config.yaml
n_layer: 10
n_experts: 20
moe_layers: [0, 1, 2, 3, 4, 5, 6, 7, 8, 9]
balance_loss: 0.00416
balance_bias: false
norm: "rmsnorm"
beta1: 0.9
beta2: 0.95
batch_tokens: 65536
train_tokens: 908000000
Below are experts of layer 4 (counted from 0) of a mixture-of-experts language model. Rows are named router (the router's row for the expert), gate (a neuron's input weights, with its number), up (a neuron's input weights, with its number), down (a neuron's output weights, with its number) and show model dimensions 448-511. Each number is 128 + 32 x the weight over its row's rms, rounded and kept within 0 to 255. Numbers have three digits each.
Before each expert's rows: "mostly gets" lists some tokens that are sent to it at least half of the time. This comes from a sample of Wikipedia text that the model never trained on.

# expert 5
mostly gets: "|---|---|", "mathbf", "✔", "{\\", "frac", " Arthropod"
router:086171191149151109169118158123152120152142080172099148137134073081144141127117020117112127096109141129098122084129111103128081141099155112130104153156156121138067129150178088152165115093079143
gate0:139127128128130094090161099139166121128165079091112074170172117144095093089102052165107115104110164120123092138111126179120125125115108088133160130168135177102130187123132082157143140153163125
up0:201145157155121132168106104123108221126109083107165140123102133108098187140151105134152114168137170092109128150135155059126196129206172153109131103150152102162116181153134116133152106118133136
down0:112173164098121113163078123182114183106138108124130127119094120205147167166119083167155121143134171106112158077130132140180127163124126151121162167074130077052137121115173109086108083130125169
gate1:111124148110186090117174095135133122032122187181107130111134059134137146161180049141128170116157135096090112122148103115127076089138207108150144155137104133111121176120157182218078099114140145
up1:141137142117098116116161124147130173154081178163080144123124110133116107170054095127110168131119135186187117138145128178134092140171122072149086204060111112135140111103100073113101183103103101
down1:146095176099140165146132134109167117115144131197140154106136138131156126072098063110167098132172099157122118156103171122080114084102096150171137169092145088137111102158113158120111120142120114
gate2:041113144118101092140105139090099189100173182132115146114150103099106137099131153129176203053103103066104159104210143135118121126093101107088104097147082120134132092103098135134080161097125148
up2:157088090030167095109192123119127097150146154094091119103113170166168170167124140168114099105183180134098155141092102148130119158141079131141162094155160136087147198119090160123106114108107112
down2:139140112129141173166133162138131122155143112094158128128080085128139145149105182187184169097133152095139186074163108174098111168164092132176146171149092105076130152045111127130117115118118121
gate3:115145126079184083110076142136132143140187065113148151117117112137093150164102110090125148134146164115126108035134150134167126091154144095076143090133130143119118142154125147125180103076153115
up3:102178123108141131120132154117130119092131111116128111141150106183125141084160103157118132138111151145112139080168148133162162111102202083119130144057081102149106091098064147112133132126137126
down3:137177173123184181130148191127080175090147128078122127165114124199107174166118141077170140127130155151170154138125116152155078142138123107150132117165103127081088083131113112179135134107111101
gate4:164117156106100082141110096130119114167159093150094127128115165117165108171045091113169137163084146195143144136134128176143070103165138099091120149129125071074185152177142132147164129151160132
up4:129057161126132081119086125154122093176143115134121150103174116150148142144080123142130163134128138119146119160122148112075131165103151143135135090137098139110156237030127070101146105104145082
down4:116171120170155119084084149097138151125081131140085164116135112148130125094091118140124097132184164139131113148105093167160088112154150108120129124145105140136072063137106139171143123186149122

# expert 19
mostly gets: "hylum", " Succeed", " •", "|---|---|---|", " Clade", " footballer"
router:148196206075133172100114178123099140159103115180149122056161089146091125158131101140113110115161104178119133071104149177191078170123117091140164174157178175124096154107130112072166115154113166
gate0:094094124130107104118140134159178108136144129176112154152124118071105127169122084065127152156130199135130122154126113186101102120164097138149168148130149113108075131108136139122117110093152153
up0:103163129154096071161097210098117188170126157180130068072210154127200152154108144215130130162104137118109137081156173092129169097148144129128106129112142148058117091141119126078105154106165186
down0:099155126144145151139174160143080180108087129137211143126122133145122100112183109091193097154146131114144121094095179145149174095193107105088137114107073136122103109165164141124163175155128168
gate1:099122199160122116087131162083088126078143109081155123156183174147123119199179092100149118115135153110117165096137179154084072117093189135155061169134146188170130113149152144152128156138100145
up1:096094147151149181122087080139119108145141128119119171085087069091110124043120159181155138146140134164136112173120093109097135109183070106131167147157101095127133111150178072112134063146085096
down1:134169061156082157129132145081132106138104101140064161088135082100113102146131127129117147089173155183102140157082113176161136155161178162091080115105171044126147170104163069104129100195122145
gate2:106158141129082094137178126197219131099085088104064134133122132145175090172109106136159106149135129158093095035120103119125085225098160200128146128163176143130108160150111145186069079167066165
up2:123103183041094125119125180100174169115041096134124221078063136106113071141129151138129170130179089137156194168135137098121081150195168105126095118132113126143085126112178105113077087137122107
down2:191146097133129067120083123163177213071151181155100086155200119157120143129113166055184103122129140163102130119116120078157103097134122120137114126068106113134114089179160129122107082153127141
gate3:190155171137119092098108141160093138080083139182181116068125106168100105134129147107133083099070086076144172149124202135095094117118111140143125132114156201103102098121141089156143100089124222
up3:114132083158046151127182081137161104112166140080076104195158102129133101155100104136107126122141195142157124138122113096216207084112141124127192121112151116174141132141066162175118107130212154
down3:130144109115122144191134160167122098145074174130119164148132101130178100225151115139112084062120112192130131096089154127154158135147179086162160186121193104147119075104125150082100157113099157
gate4:162095112130162143124089112104166102144130153077116123117133088103200071144184129140139128165097059099137114088119147102148085129161120146151210164114110149194140095141092146152160122182083170
up4:145130153099129053148125135187160124094122150144137122086109129096089096113099125114150086057117196175107144161115186159073152124150116079115152127110177116104066135194137118146122114159141113
down4:104160095122177139151173124157117079185089158178138115124148145166116120060119101140166142105128137115151138141154143146165178084113129091048158152097118110121095103119084082151179106176124159

# expert 16
mostly gets: " ", " brought", " whole", " entire", " bring", " w"
router:143175202118179093078097161102135136165156107161138151082164081105121129124140029135108115107125121108120135153130163102157118099069149115107166157131174204168118119138133118120106101104122159
gate0:110162150133140108166136104115154163112070095162172126109172174185092132130115121135118133119084122149152136150114160110138193117128089122092163129115085120122067145155142155149081183164075111
up0:096171125079113128144104170146077140109165089140123180093168152169067150036070126173109111130131115101151118127107135103065124116125123104140150124129157103051169170161103142100139179143112120
down0:104111115170101190082089102126083155087219131096128172094107134133183064137146115127057095109157146155164151146135128176160115116127114120108144121118232078124118148180120155125123134153099137
gate1:131116183141172179162144154178106144143153125156134057064169092137106169114140120108106113087139118152162146157178100067131152115128134128123142122174070193106105115163118156188094112085164117
up1:072115104110075140101178144097133110085063115156096132085147057096118156145186140108177045130149140132142147093155130114084151122078133171133121152125160143117150145132167125141157122165128152
down1:118102095166123136092157094134124195131106131150091079103148096084147172199126151095148172137129176130146107105113149135128157131076094148111124130153098106171116144104169113162134150152192121
gate2:075099123135064127103170155140121129076129106117168143120091153118094115108128108102109073083170181169111143151117137114119086153110202125119103179111156154134081161137129146125117146180161150
up2:158133105112113178082146096142159130139129156145108180165091132130125170123113154090112183157112125136102105108137158135132088158126087172169120129105059115157098079128129169052165144228145192
down2:071116138081138199097141140153076172131096194139133171183098115126090162154140154101172151182117121110183090062074150151130134171104099127121120109127164084153169094158150071149144081111098113
gate3:092131167181109164080165142145076180147156131160128109132178128153176152139122113128106175078159102122140170158122147149132135139167113109126158106165147143117123144141128178145162123154114145
up3:151145106102155152102127137148087135181124143152064108093147159159159138124170099102124150198212151152108079151119114136094150144203094078130120096093183151178122163142057150126137137134120125
down3:112112065098110107124164100124121110171116151107139120142157064168149074134089103151123141102055083072098165105143165123109126119150122075117148076182226079169111090137114115050142130134187083
gate4:114151132098151166107101122102134143081142087155072077128170126133155133107189080128069124092136108175100109142114100117139170150155132145134128163115135146151140123111071052140102132145144119
up4:130110101132141135166088168094152092168141099093106096140142191113107155110103143125119152157193104137146102084148127141147174129112128156163171145155175142135088144106145110131109149147093108
down4:060159127164135118095193115127212139120116086148206150101153133112104116164160140123083097148115132080131099071120130147139184057104143098145161073168142121098152108127151112116139141134098217

# expert 17
mostly gets: "nia", " Force", " Affairs", " systems", " Representatives", "ists"
router:129183201132145116127096162116140124156099139160158101079208095125152145120158062148129116082112137095140173100164155133196133127092112110120162114148171140120143139095127146102123130123130180
gate0:086199149148136123131072102151085179147112086111106084140175090091139093131092120067140106085126144090148174105157136178112144122104115142162112151153139176118169160101182095148105093095130083
up0:130162130081120156174114226093208118154098053130159153126142083124141191105194167075121102143145136103147157144166134140155120128078140177123143166112144070107130081098099130138074126108102161
down0:138153149175120162158159164129163142122086139103178129123116093214184072151125126074134104114083086138149099139106110142117129073087141187124153145141171135085136111077122180064161152126096114
gate1:135173151123155134066164093142129140108175094113183111119140108091139142103118101172117119063143186099136121074127158151173157086092135102150162108160116149186153128136122121139056147156100141
up1:137138162188157068128161117120080113135108117102177116124106107126130081120151171159082109154082089134097099107092156103064158122093128161127140173095114134160154139181074087156147162138099053
down1:119179098101195089126116123134095103063145132179139167144124162108093153126057122157097153134146197124134121098161068163118160106128112107112169136103080150174096178129117114160133122187178125
gate2:163167166111181167106100141091105201112107177193151117094152087149121121173133087173151112180120105106098156139085070157176110134129143146135112154094137154152123102131156139149098138092165083
up2:130140132197136128196122150187146152142094100121122132150103113127154058141182108102091115161146138128155131105105109122099118151140106071157169138092106120122164139196161129094085137036158067
down2:100148137103109096170086133122120143106141160153103156116113146135137147173167142087141193047093131092126064131128165093095164098131100085147108166121154165113156144125103092158145125109126110
gate3:106093123158075111041079178104135149137118097146172071117131180137093152145138147102097128154109205161153065098096094120086109076134100112116199116129120108086112135129171157117155150030074115
up3:151126116161146088115081157131092167140122106115081157097125144207152129161142173075131132130152111117146134118213086080176110123137110136146095170143089174115141079117137110136091154157109095
down3:129112115163117160159160111153093085113141145148139108100108103075112109148154188075173130090086122103130093130139148142098123112111130090125154125167104164098126134164080056127112172125111133
gate4:153120126177145123148116112132138055167122140174150073076156131145143138114092070126114078104126151142195085145138106152166129067163126068096143116135161136194136143101166165148108162129119108
up4:172062069103106126168187124154067148116156094084088211178116186149119103142110155108125118137205112108101122141184138100122109166160165182190104087140173152131149128111169132090170105125174084
down4:054104122189064092113123138159099165157128102136149104114133115082097124182114139087130110080140130168153117137048117076162142096105093130083101168130155161146160174154192168123133166137116166

# expert 7
mostly gets: " JPL", "^2", "-3", "8", "-2", "-4"
router:141186197138170129136151215083078147164113133143145101090156071082110127101144053156154141115113135162151144069143137147147122183080072129163175137160105155114112113116115156078172109060108124
gate0:116132093071209152129089247083100150183131132160122157157125077157123123100172065141131081095139178126146133163032174117128150223089135117220134093152147115112082135165126110113197147151090128
up0:112188143134151174122094224136142111111106124146102130114147107087140157035158077195089099126138158122136125124101119134121146149150120159161184101086132172147136104131197173115096084190145102
down0:118134075091144136123159139181124122101080142144092079125165118119174108085148105097175143153114121077095180169129103188125112150107152107135127077086131132128104164138135145100104154127127099
gate1:120119107133125110115107137087086151131171082087106116142139115103165090086110123176077152144148152153144085120137184157088106142153158184121150119136144136100113144140180165132130110090111123
up1:095133121105151092172105101138152099125101151134136153109082102102139138184136108097129149130111151116109123110158148164097096128161110127095146168066091139178097149105136139107102196167117143
down1:143185121197109086208119094114149072137118114137142185121128147094128069143170137120114095152069107187143096106185160110096075099128176112145107127072116140091117149135116129165156175199097113
gate2:111115163117141122133135117154077106130095140163076112078051139123150118144087118105150135133073085115160141174139142115178068152121140111175130205165168091118093094118121145043152136093100140
up2:222102096109139160082147165120199086071122108128120112150152168096107170116075100139095155113079110117093079127082113111175120119132123132149179163149106083123122152126236110106149154151155212
down2:092145103143046131091173112240158053125127130183126175151141151185154115186120141146132162108090212129134130118059119054134153144127073140139074087106094068128140180127149132109118132103134097
gate3:109129106129149115182165127149124148148137097061112130153134132117096074094140101060091125127209103153133146142080103152131137132156110047117151175095135125087166167163150124153129126102107094
up3:127167199106063114163106162084094163152108132224126099155145088179112093153140100096107061079110148151151207128132170083133145135088143117120134088101097114135138127149104058141123128161166098
down3:095142130103134197105148127085145081131178060149114152118156114194137158100116159143077137105122041136098140092170114144201122170137114141131114006155129118159167156125094105119101080199074168
gate4:153145175111133158166146186143105163170116108189083157131141127104107108138168101095153150177083072142118100084122151130216145171062123144129078159115159133085134112053133106107150117096158094
up4:124205158131110138111144100175137095115153117147204116077140171210116060092109149151131143130128163178125168169134111115095121163131142118145123116139156112179182095138136117138092105161148149
down4:153127136124150163159159106111107208123128212114101128146164113076102079128141142169164084098099132161100109157115086085119077114088102059169142204106073136162169101145154121166136118170172080

# expert 10
mostly gets: "ucci", "&", " Carolina", " reported", "SH", "ø"
router:123196199124126146113132171125068126167083114110157166138124113099139135112156094171120104102088170163127135148117175115129143128164095108152152174152162144166109182123105150098146060098116132
gate0:178143173181179076124137137124173091197122117225160197132096077108145121101115125112145114106153160096151169161163128122100118118129116117110127150152157101144038111067109124154173123148117167
up0:147154116150156095093077166149151134152169124107096171159124167160154149136118142104164099144134093121105135128186125124114164143117134104108113125149083142120142142127160155105092123096131148
down0:141125138160152159098121120166084086171159191089125096120124142080105153151162129112051174106096188148129119117084131105102096156117095119144195107129088129108178120110128133135123129132172157
gate1:091117150155130133150150115156056114169111125173168168174087109109118103149125121133076097095132137190138130113148126144088112098136172161144135120134144149155103157137142186066155128173178105
up1:214176133148134133106150054087112073112111086089140108154143114099146105106189169071083062123123120092109065104129125097078156115126156180095113095125182164169091177142107123183135116160183139
down1:112070137146091097125105102116134071077125172158145141140105175163121068141078097113138062124134107056164120186144058148119135109098155129125111105115155107102064165123141169115082111157123145
gate2:101182124159109150160164119132130108163108066083148106140099130158176111000103136128081111092177114121151124121092149152147104162105181142161112151099161158104127145151104105159116120174155123
up2:093084141118131186084098102162130141127201172095189162116102158116090119175084169079127148118102166108110123171136124154197065144136150096106123136097129135099095117178153179130145120133054145
down2:156120132141066206108143110125113042119134077102034115130140083204158097135149172158141128125105131093089132142102115155163080161121173072162109094076155161135167107104045117104108150134114132
gate3:125110123171162106144091073171116117182119119124119134159163104160138130157109108166076136066097160141086192113112119146116115132115149068223126203147127174134137107092139149091143117104125121
up3:177170114159099103102192139167124119129152071111179108113181094110153101123174123156150090197213107125125065091063072146103099150135138137133105148161168091159168136056109154186148105068217129
down3:113095171106127087137129212093175169133127128118161141097171121083134153099137154131127162139156128068124154125101120115159184154148157170104130159109154175118125091090095121105172135118144072
gate4:188128134131171123085165133172097108175107136114120120138168149106110137124095169109137139136091111090119104129137135100108113129149062153113129134130122126068154145129124085098136105148167133
up4:142085180159106168137166135125122106128122147152144101119162178157135183106096121122132125155130103149108119129164109151085116096189157102150103178123127167101077159117112136153124156087172079
down4:105121129093131124140122097154144113079180146136126076175066086130125156121116124118124156149116109134133122155111149123209122157114132113126128096123148142135122102105149137115090152141103118

# expert 8
mostly gets: " Germany", " Europe", " Sony", " Greek", " German", " China"
router:169183215094157143124140164099115133210098127175170149093179077078172181148124077177134164103087138119092128126160194101143075143122129116138177169169141115131127148116113118134103050107076140
gate0:110153171058186154105119122144088106128146099167084163110185124117101083087136143101124179139164108181127092112150134137112072113106180096153149109177156147123151184098038151112187058145087110
up0:100104150133127128122085156096119172116174124144097181108107127170172176133144099156110150135113173077183147112130149138161141109177066108154142092072154131162127102176118169137106140110152181
down0:116128098095139147079059194096116156129148180127149101101152114130142164078185105092131108161116096140116109159101122173158110159139134172109143125105172132109113156150098160110176144027094115
gate1:102148117150064109084117099124071180130136131095117167112157129099157123125148069080107087217149101226077094122108103071167080118202112128126074095090121142135127189136112141101162106094153190
up1:173072150192095223070103133174122103139103177106153149145099089060059161112156099151113154149102102130182065095071116155165143092079142131160115173165132109192126083153138155144151201165158121
down1:063198084164116132169086163129117148118154043146119080119129159162154108118120102134119100115130122125154181105105112116145125116119094079147144143185078109124143171104108105143174145183093138
gate2:127153123148096098092083116158068149108125119157140103125140145145057110092112120089150127137197115140109142110092139172130103156105117128137170111136143196181154160151160125177113124182133126
up2:119117118094135043144106128158109150097195134133163045100150142188162075123103073200182135170156144129145142147169134131126152128103103120149166123187151119139113109140180132126129134072138114
down2:100113165129145139054117161164129110103103154148107078105097160128166111199126147081142134172147105109123079162080191144104146144064075125115064058108139143111069139136110150010087161117107155
gate3:129137138183086115089145135127120166104150110191103190133184180145173121100146137135126090137089134122151155063143115123176187136077102088096120120110121138096153099104093108105130131116126131
up3:153174151060162137103129116148087094160135080112165162085126141176105138126156126032167120141139110173104108161069123088186144134195134159122123117073125153076115150109123143157155119095141176
down3:146127166102123164116122119088127060093124212144123121103093174132130123207151137161114113088166108114144170129152139151074075159138112133164145160147107149093145155123061077128127179153139159
gate4:118102136124154150070110113226089184136191159111118110089120105127131154153230083135112130099165132107149100098146157182162094137117094164130202180135148069118080101147109105136093077150074107
up4:109103080128109132180150139115152112184130167115075119119113145110113097071128122151145178171133090128162150166083125111145196126155114133140151108147080151107119149117140139183144145144120144
down4:142113108165150151132086132129140066088129119143076138090087112087125060137108137107115078091076111151149081129128116160188107152125133159152169134098154114188144130108166148147133101112105146

# expert 18
mostly gets: " They", " However", " These", " what", " There", " This"
router:099170184130129140121180194108179132110122117169136141103165093145135146153133075164142128135107107136106157075185148124191062194106126130158128136143146119173079147126149159102076059106122119
gate0:078181118108066112145155122113113120126169131124163116168083145121093098115124086169132114146154132101106172144107115180160153176142092175168155163101134107149106130154111134126155090156093112
up0:099116078187176127131115124077139144087106134097210100141156018085150114084153097100058162159131118133155115150204161133080059099068150158137059095120123126122125142159100097144094093158174144
down0:135140155154094165111152113109111092161171153164152151112097096084166128093119100145093144160119167108072128107126099134134139147112173069113092126136095094126114139116159141125174140148125120
gate1:144202147134098103049151060154114148154172149059131155166130142066097146141122077096149102166168143095117111190124131115120049139177048116120139177133152144181171122080197150146068116151120121
up1:133148104136163094159153107172095127126107167113123144156162146159102098150085173112167129142138152119128114140118114101101099127117162163126115141174095151155089111175156116026104171161078113
down1:124111137213148197129123144109168092094115114137179109159144131161159123130130131151093090173134057143057132110159122104158157165075151186182130099118143167106111091140109114095143135112141138
gate2:164146172168150131161107110179162176074116136119136095141138092112152126124147154115153188147145127148119104155115166168148162148149166108147118107101142149116141124123147114108142127131111159
up2:068056155094073131156133092165140169144159129130176088157131071130162125143164115080149126149133128141108096135162129110118132086133080127182155119064130161069112095125129108149127141097184130
down2:155156143143132151123111099084099148125055193079076128152135075065163132098080103101108097067106101125131145135180128081068192117126164135146146169150150077074126111111143114152197136165083118
gate3:108110140115096111121120191156116109165110185100109167112136165093100128125108134204151130166133118180110185131142152202189157116147114132123141113157170159133029102151118083099107121128164061
up3:108171107107149116118069128066173078156159134137125071186138134154142175079120126100123105151125150145091095170060146126116154105118110109147218114129184080093136086126157128167147113128126152
down3:134091131124106102145081200132134101127092175170135123145141137106105142144097122137149126130139180095142123133126176128127163177126135107107118110173125125195108129129114221103119092105140128
gate4:126159143145141120132141130136091173061200131175136088057153161128147123145149080096136175114131113061170173128145204173163147113084169141142103154192139164086081165167146074176090088155108165
up4:166157191117099064133113103130155166154131132088133162150115092152104097138163120103159108192105142124114118105115112112148113178108118120101159145113142187141166158145111208131152104108110162
down4:149133125131113123115128090119125160115108135122144145179140075187128140103182119113163129205077138129121106124165154116082187111092072118090145140130098141119095081197132145153188105063112197

# expert 9
mostly gets: " same", "s", " Lemmon", " latter", " entire", " the"
router:088132189147183141120076160105097119178152146115113148091193094127111147118109117173159129110137140139140163126147209131110074166073113058155147159158149171094094122133086120128119082171147074
gate0:142135111144163046118104065143146155107143114118132117143149170137163168108139144145145114090165106161131079110082177103102158148112188100147155121169166103157142094124116063136117115105134156
up0:069159134145087060176076109110104161200144120175158156118157122114148129126129109136118133142143088210175187124157154089152096138145136130096146116168157122088099134106101153113055132143105137
down0:163138120120047166144160079145151174181103139130080148114142094139138068087088123169140104138144086087116098127175141141092140162113088104129124093117095179124174103093072114086147168127107076
gate1:109174120138112149128192117124105158165045149133173169108178115141092105132130126134095110167113092175126137143116160126161121122135149077119065196119161199102075132145140095127155140125089103
up1:137122130140145117166112143162147080115148161117104093138142141066101131145069134147182141115130138091184167078096116135082147152174157104110176120119126119139093050128133110155060147137163160
down1:080139151140144099099096137088135203120096099162100145134101100129152116100084140109127114095110089128167103116181171120140089174158126083103138127098090158157136147185146158086133122111157165
gate2:119119109163174135113170141155161067097106099167163177114115134190088140147120143111170072163106158157102132066201062118145123119133150161106132134079152154093090118130150174088093136139086158
up2:115092071149130160127092051153119076117099144091118174096126180100111086126123162147123107108137059145153115150141191162110105187133158115121092150132147160113106106125093149169113123102091153
down2:136130118198126183132159080113144152145102084144157121131137098108142155147113135126109102117172055107147109124179119048128165102087102091152108187118196161136125130156145115113098158159139107
gate3:100043145214118108146113089206130142157143148163175091115158147084138114139074125143181136151168151146123110134113086077115127075133121115195166141137105117115146117133097114160127142102149069
up3:159164088104168149082180168083077101188100108090120179164090170131141165147137136110127135116131119153145230142120133163137088158082123165033078132120147139104122112096100135172129152139185095
down3:073182113106071153091145116128121071119168120139093121186110128141135133109159106142124117093122154121169175148130136134134151116151097141056133082208119108137185134043106102127156135103161093
gate4:093118148106101150132141111154182125139176097086126140103178116125090146106157105127140108170154153104143092147091135094115087103132154108197106138135140091121125059111104085136127093117068109
up4:119133148184133101134126122092123127197101097142152159151150122111151141146093160145224164122109054141156135126168194106125124054150094135156114149127118181148150109112047098104072164084061117
down4:143116135107084123130097137157097104102118069125162125139152117176178119093215125193112124159084175088127177089152139127106137121134127143194082168124100118124114138160057111136128121098120111

# expert 13
mostly gets: " votes", " MPC", " Candidate", " Lemmon", " 0;", " Goals"
router:122133194120129136095137192126102148145144122126134106086154129146158132092166051107141137102109129145128150105113148161186099153158141131151157196120175161128118142094147171086125069115097151
gate0:086120150130096130133057212168184168163127163084142132119106134174102109152174167103129101103134098114130136132170179196163147126075158124161121157089155127148148121138128142097113119165149132
up0:134168148096147090129098158065186163162118136114106080151124128099135090176162146150136089132185127102128073095154148136126115136136164172157151199138084076162144105133166126136117078116185215
down0:141115117140040130115172155146162094164156150084176149135112105106095125101093128099143112172126184097018195151087122113091089143111086170084112062139081100168098142082123135056149161109101199
gate1:099107133145102111092201172133210094161147143094092120096110130122145166122107110083145092158094130146083102122107166196133119140090173091209111212083148146191137137135102136123107101074095103
up1:161119136115096085192169131195104109110121100113107121159087125186151114151157129063112131139137165116130161122141131168138066160120115111143141164088185143148096142079156076168169135109117148
down1:138142086136152086131080103128138110058077151091169117164130118129077156077142109109128128120099078133112073132149145093135140150054186156067123115110080115118147093102105180130091083108149102
gate2:105137128129134104079122141157144125072134112169100088110116163107163097151060119101166210123124168118119147172099101164114083200132141155097116189106124184123162186140088162137119118157063115
up2:115123112094123096070173101136103126132126134131133153087177175163135100154118143156137134102140107128133166157129126124205117127086132114117099114114089099120156150162151118115132141140104131
down2:101057107121190112134100158153099036196103114130166139187189075105069085128119101100124167135161083125102203158122108107113161179044137128138102145148058140100102125213150105157119068160078076
gate3:081092126112184135110102151087149123085153147122113122063114124145156118149108074047129121146172150219156066092072144176133109091231151063155132136102158115099138138110120158139158153130117146
up3:165098109120147129131135123116155132046154132182149146123121118137125132137111069119116113095157151171102124175144127150003141150107094101131158102168077186110074108155103111141109101232107118
down3:111108181131104143186105135120135186079140108144106108150119122142071142157116101132185087162122097145249108129094098116131128044142074111104113183089153078110163105146188096186163137100147144
gate4:084144136140114081105186145141135132109111086148095163153175109089138136042128065147105151162122070111132119106091159093121112165091155139063112161175050121077146138162129133165095068079115130
up4:168085119095098121160128099147141144168189115100108133073104110151131116132169104142091132136134173056140132142166131099176164105087153133120142065138114106092130104103104093150186088100081145
down4:176142154135142115094143136090072150040148117153115169075126139157150147137086107168160153067047160111108179124141123166117094146191125118183139170195122089134096128082080179122093099119165079

# expert 6
mostly gets: " when", " if", " while", " When", " While", " Gracie"
router:119198193138128156138128181101158154175135127183156150115178104132094168094108079149163113060112110123122172112148130139140149150097104117142202110135159163144096135143061142132149074111102184
gate0:095104123121085099083180129095141074147165123073102111197148100120105062120046057130088074099105114192172143114142178132141166117161061116081149102115213159125137072164136162119122138117118136
up0:127125102157179093151149145089085164071162140135167212096148128145199146090136125134193163115117099108089097127133086083112125080139195157125061169174125137127101205108155194124138152171126106
down0:140139147197127148114145118151155088153166125168108115153083137135157141110104151217135128131200088160099142126106089131134089078098114182107111101128084111167134135157112178142103129091180144
gate1:101165158200119106188122156116103162141156166167115110133103207124143088125151114140155137115110160132176101110171169178150123131137100105141139155171149119127130138091136186138133152093119079
up1:094144107143102112116125158186118087181127151145143113092152088095110101132154127133148144167156148170136104106131142155142118117032078083186157121139113193143129130153199232103142130144167137
down1:202130138151125057136067160134075093134146096125136176123141109131165121122184152141161091139131130112148162194180121103060119120156154114127135112157091108097121083130168164154130120086117117
gate2:094138135117114143136100151136104178140155142131149126153151071117110149109128121179129171119123115135097176096117179140143099122148107088154119141098179121107085137139127211087117054084131097
up2:143138132114075096155096087144147142136109141122167100123119157107134122129132083072121115111107112168157141130084144114145152086162120100155107162118210132107092131126195176138080163096096168
down2:136115122110143132137131158119192134154152099084154143122119140199158147107127096138137103108104106136099157084099141176120138102130150115071079191086099099115123109137080089121105163100153125
gate3:160173128157177151131114118152105085129110127152130084130072068193157126163127160152107172107109069129139121113170099103132187145154141062116158118147134154102112100150096140070080168134181129
up3:126132141133126037111097081188081158148126131167137148147142134155085090122099087093149113093081140173110120118054088128130187100155137086153103140137078109089147141120159104062118151102192187
down3:109056096040128049108095094116136111106109169106102068159121090134174113168129185132142163092133176097071102165059145124124127088127120154081116135091169087151130143138130092168172166123146153
gate4:118138144123063124127116165145134143132089150165056112114138149076125080123151118125141162112094135107153106141111175170149176135166148080125085134164130137104118142125143147104114088118129159
up4:142149089092115105153094100084151121151205182139115128109131170158149143151159160133119135193181088137173116123083124101092127173143149102108121088117155120162117093091173145102159078118144129
down4:060105087105081146137129138111123106123105094161128161126136176059183149111140104136162144100055130158101173175078095098131160149104134143113165094148195124074124136121171083093146137108128097

# expert 15
mostly gets: "ford", "nia", "sson", "borg", "berg", "ley"
router:166149219082145123111115202096102145130134107158131162086185141124124116123140073146165155086098147135110128057185155121154142120126083128098133138180120211111094138133189115094147107173115140
gate0:145124146166160150120156152158116131150131058153120069165137120121099114207160096035146158129158139194108123077096097154105075121156121142133150152118140090127130126117149109086092062130120163
up0:106112170146062181141124148176166146106129108114089122140137120118109080155124135090138141161160102112138151120189135158129124096082106123182160195132172140185083133140168148116079132117151145
down0:180169136114150096175055180122158080112099141086100175095121127142118117139089118148148168117114128047147075131125153128132112120096133171125182140156175108114088072064163092160064151141124117
gate1:096153130084092144102104143163169105104121162153155154129120101122106136129141118072119124131081121154149131149176121104185124156132148186080178112141141183131173160145150149074178122150078160
up1:098111099136116093139108125128093111109061111136154078125148198092039184107126104121182187127144189099154085159113109107165180141127127150123121110095129101182135122130135142183122146115216139
down1:169146147108131117082168094161169126152142092154127036169096115097154148137134121156170138155121111135137125081123122162164067129087128132178123112102129150169102100087076105140100186089134162
gate2:124123107069202126123173141105118142100167141080156108126104124151127171117022140099127097139154159186152126157112144173146123160138124149175143156154106140123094106133105159094117163140141099
up2:139076089091149155104186044213110164100115122156131080137142137178121111142088100091164083112087097149087122133040129108147101111117102081075128113124128130101077128078146084150155138183143112
down2:139173101133120132148187109154153184132166173087105131148116076143174133112126169106099108099125161100122100165102143099119144122148105156157129093120128086141133152133111113208066131146181086
gate3:117144179147109075115154137178153098139102117171095075185156155154142067113124103135135091137141118104154088098137166083112096092150075180177142163073148111144065126169177124120124130147087122
up3:171116117135154158114117157051128068140091090137172120115129125149152130132112110101127187123155131116160132069233157125168134092094107167089150171105126085073138128138145130177145124133103122
down3:104165137171074134131098131123150145181158113093138154129085113125150119153133139083114112164142086159106150113093054180095083084178114121098091180158086116145112137205143152052110136049127148
gate4:108171123124142146158150108090124147086092153161079062051142113127090102102178082193151138123143111087127103119086155105157135114131089057069154129075144128090140132133146156105086118093137138
up4:141148132143087087093143174078105166092133092121151118112085136150184109155186162143143096161192137097073107105076095101125129099150085125134129192128094095136120132064123079134183093113132096
down4:117094113130143126103110122139118141130094159150101154105099135148141159094120143122108153068102151202153133155100088091131173139146075141133115123123116075146163143062101116144089070163177094